Weights of a small mixture-of-experts language model, trained from scratch on English Wikipedia.
Experts: 64 SwiGLU neurons an expert, a sigmoid router, a shared expert of 64 neurons.
Below are experts of layer 5 (counted from 0) of a mixture-of-experts language model. Rows are named router (the router's row for the expert) and show model dimensions 128-191. Each number is 500 + 25 x the weight over its row's rms, rounded and kept within 0 to 999. Numbers have three digits each.
After each expert's rows: a language model's description of what the expert responds to; "comes after" lists some tokens at least twice as common just before its tokens as in all text. This comes from a sample of Wikipedia text that the model never trained on. Tokens count by the router's weight.

# expert 31
router:505470491500476520482492520513513448495499509526488524526495523515484472488450497474493476488482498492542505501490486504488484470493461483512515488485508483468460549475504479481481500501495491
Description: The article a/A after verbs or prepositions (had a population, as a 12-year-old), plus some adjectives following a.
comes after: " a", " as", " is", " an", " with", " was"

# expert 12
router:517500473502478510514480490493527462494523502468514548462456501504472535503479490496524488475511497552521493489514497479479529514482532448486485513491511496495488419521470556524509478458529490
Description: The preposition on (also in, onto, along, set, laid) and score digits or table bars in sports seasons, tennis scores and fight records.
comes after: "–", " ", ".", "1", "0", "2"

# expert 33
router:491525455508505493527461499475544484492505503476499546515502490493489513488510481516505475462516503548518492505451518497520452527464520511491509531510498492475544500474561497521541503469494510
Description: Pipes, spaces and numbers in football statistics tables, plus sport nouns like football, hockey, tennis, Cricket, and position codes MF, DF.
comes after: " ", " |", "0", "–", ";", " /"

# expert 22
router:451530460514490519525506464466530480495476488470476508490461470495507506503518468521497495482539491543518488522478489522534490515489499526466499471505523517489529482512480482511482449453553470
Description: Nouns and adjectives naming a field or domain after the or a, such as political career, law office, social circles, sculpture.
comes after: " the", " and", " The", "The", " a", "'s"

# expert 16
router:515446521548489497480503512547542480513519469497515487505518529475497479523507506502518520522519516467495500550488512489517493480529536497472511514458478480461490451482458479538476496548499490
Description: Pipe separators and header words in election and race results tables, like Votes, Candidate, ±%, election, incumbent.
comes after: "|", " |", ".", " Team", " Party", " Title"

# expert 24
router:462511508463473535448510486539512493468501522470493459478510482562514496524520501551555519494536521501503497514502496473507471487494484575500492476500523499547536521524542516524464476497486498
Description: Opening parentheses, quotation marks, square brackets and heading markers that start a quoted phrase or aside, like "serious concern", (1938– ), ==.
comes after: ".\n\n", " (", " \"", "\"", "\n\n", "==\n"

# expert 9
router:505486489540485513509493424478474514485518490477466489478478466489519473500513481502495458490536518518544502469500506505504462470505539533503528473515517490549517497479448492486483484515495533
Description: Descriptive adjectives and past participles in running prose, often after a, the or was, such as new, original, respected, developed, defeated.
comes after: " a", " was", " the", " and", " is", " be"

# expert 47
router:510480487537510507525519524498497517504525507487462525548497503482487480505484516445453492491520483509502479487531487484502497510510506525495501536484499508512477529503538555514475493534496480
Description: Pipe separators and semicolons between cells in numeric tables of election results, climate data, league standings, percentages, coordinates.
comes after: " |\n", "0", "1", "2", "3", "4"

# expert 56
router:496525506509551503501520484547463486518502497489495523492550509470511468508552497480503496494514461497506494502523492466510500496494476494560432515481505508472463492468478468511491544469475474
Description: Conjunctions and linking words joining clauses or list items, mostly and, also with, or, but, &, than, plus his and her.
comes after: ",", " and", " well", " more", ")", "s"

# expert 28
router:541466505478515557495507448468485504493519526521497492514550525511496471521488497477461524491474503474491501516499500531503494503510511500523488490518486513508506502513490470514555541564496522
Description: Words and letters right after == in section headings, like Personal life, See also, Preceded by, plus word-initial single letters.
comes after: "==", " \"", "===", "See", " (", " re"

# expert 40
router:468501515480488484485521518500481518506525534533482464511505505443545506474486506475501510490471493484526548495500529506490491512475487511531482528486546458506544537466446490535502474557506485
Description: Direction words and part words in geographic descriptions, such as North, south, east, top, part, high, southeastern.
comes after: " the", " a", " as", " The", ")", " there"

# expert 59
router:493524492518491530506492449510488487443484477454478479473479453486495514517491488537519476498565492543492485516520496461490472486504502478515528513541488488516559454534507499496457484449516509
Description: The definite article and possessive words, such as the, The at sentence start, its, their, his, and the 's ending.
comes after: " of", " in", ".", " to", " and", " with"

# expert 43
router:503482497464481532507492516485467520558498504504542531509501512512515507540556503490488499517449499488497523483529484513489537535513456521493542484503489490519491527483565490507504491502488496
Description: Infinitive to, modals, not, be, and following verbs in verb chains: could not, meant to showcase, can be measured.
comes after: " to", " would", " not", " can", " will", " they"

# expert 49
router:488500527525495499500512450531487563506508507512531532529528532486501569461474520483503519483486472474487492453484476515469539509544499477482463463517481524495449525485500510508501519487488537
Description: Field labels after a dash or line break in infoboxes (Party, Died, Spouse, Born, Elevation, Turnout), and paragraph breaks.
comes after: "-", " (", "\n", " under", "\n\n", "|"

# expert 52
router:463506473514501511514446502456529477508512520467489545494445490513499491507534515558541485485569498503523503528513496530525481537472506522499510484535528490504515477491453495524475454479531527
Description: Abstract nouns following in, of, or for, such as in order to, use, treatment, preparation, need, addition.
comes after: " in", " of", " for", " In", "In", " from"

# expert 10
router:480534466492498514500478494476527475489492490453490466488439486499508468517539475515524496497534509557512505498467477495540496512497521513469513513538516493496542483506498503522490457458529501
Description: Numbers, codes and spaces inside pipe-delimited stat tables, surnames in lists, and commas closing clauses in prose.
comes after: " ", "201", "200", "%", "199", ";"

# expert 7
router:472489495522508472462508498514483513505498507546524492497514553514476455477461522534493528472515482479521522523510536504448514486496497498506475506497495473563470520492523531498526538508494524
Description: Spaces before numbers and words in census demographics text (age of 18, median income for a family), also table cells and coordinates.
comes after: " |", " P", " p", ":", "P", " $"

# expert 19
router:510501485500500502501485600461486481454539510533471496528453509514478490495439513495515486471486508547480500512506488484526422500531482487523483511502515481568504495518479480470498505479511480
Description: First three digits of four-digit years such as 199, 201, 186, in dates, career spans, and tables.
comes after: " ", " (", "–", "|", "/", "\"\n"

# expert 5
router:490492475499414487501441468446516448468545522457508505505462539498480512510483494524518520487540533522480478510507527531513496478473563490524520449495473491516528497475495503527491484478496495
Description: Word right after a comma that opens an added clause or phrase, such as which, including, especially, replacing, also, only; also digits after thousands commas.
comes after: ",", "),", "\",", ".,", ");", ".S"

# expert 32
router:487501471533491504491499504511460464479497536554489532490517545466544470484488483509496499460449527475488504505511544488538499475519480431534490495455445487496499501506529505491486513501452504
Description: Letter pieces containing w, such as W, w, aw, ew, inside words and names, plus blank table cells and function words like no, would.
comes after: " |", "\n", " a", ".\n", ";", " he"

# expert 36
router:481528483472493512522528521524482498486454464520496494501527484479534542544478480463477501480509525463502457498499513486468495460504488534533525475477504474486494471472536514469504511542464496
Description: Number and quantifier words such as two, three, several, many, some, various, and of after "number" or "composed", plus bare numerals.
comes after: " ", ".", " of", " one", " with", " List"

# expert 61
router:490511505491504512491514524501522521500479487488500464522505542495531469483473482490504527494512468525485509465528542586507510485506523485519538487460500469501510525538528523515513514485485530
Description: Preposition of (and the, for) in titles and institutions like Member of the National Assembly, plus = and - starting lines.
comes after: " of", " by", " for", " University", "\n\n", "\n"

# expert 62
router:508496508555510524489490475502492511501459521465497491482487506519501531490503524448512513486519508499513537495463497509512491495465499499502493483528527573454548443500448502510496501483515529
Description: Month names and the comma after the day in birth, death and event dates, such as November 17, 1991, born, aged.
comes after: " ", " in", "202", "9", "5", "201"

# expert 27
router:492529502500470480503496446517505481493509509505515495534475467468487550499508549492474512504482472528538488506486491500483495483496527512515491502515483485491442500496566549511507511490486538
Description: Spaces, pipes, dashes and digits in football tables and match listings, plus Iranian village entries' Note: also romanized as formulas.
comes after: "-", "\n", " /", " |\n", ")\n", "|"

# expert 14
router:472516493515488452503471484496506536507488478522480500483487524513453471472481495506524479509522525506515515496474490494505522478445513545532471528518468496437467542505464540497488477469452518
Description: Short letter chunks right after a capital initial inside proper names, such as M-el-éndez, J-el-ena, Fr-ist-orp, Z-or-ino.
comes after: " M", " C", " F", " R", " J", " V"

# expert 26
router:483484510478476464503517535488509496475429502492539484493480484520515532475493497546546545512482478493491468521464476531505465545471497488503490456503519478516482484490544470518481506482556470
Description: Country, state and major city names after in, United or New, such as States, York, Japan, France, often in infobox location fields.
comes after: ",", " United", " in", " New", " the", " of"

# expert 21
router:472521475516484496516488492497490476471509483450485492499449493502501488494526471534530517489531492524510500518522479494498483469479509504464496498545537514485530475515495480539494467442517485
Description: The article the (and The) mid-sentence after prepositions or verbs, e.g. to the ground, for the only time; also dates in table rows.
comes after: "|", ".", " of", " in", " |\n", " at"

# expert 2
router:479536472492497516506479497475526480490494483455493468493442486498514469519539471517522492495532509556506505497463476496537492508499526508462512518535515489496546477505503502527490455465529503
Description: Cells and separators in election or results tables, such as dashes, percentages and Yes, plus given names and surname openings in lists like Mike, Wilson, Mc.
comes after: " |", ".", ":", ";", " Yes", "%"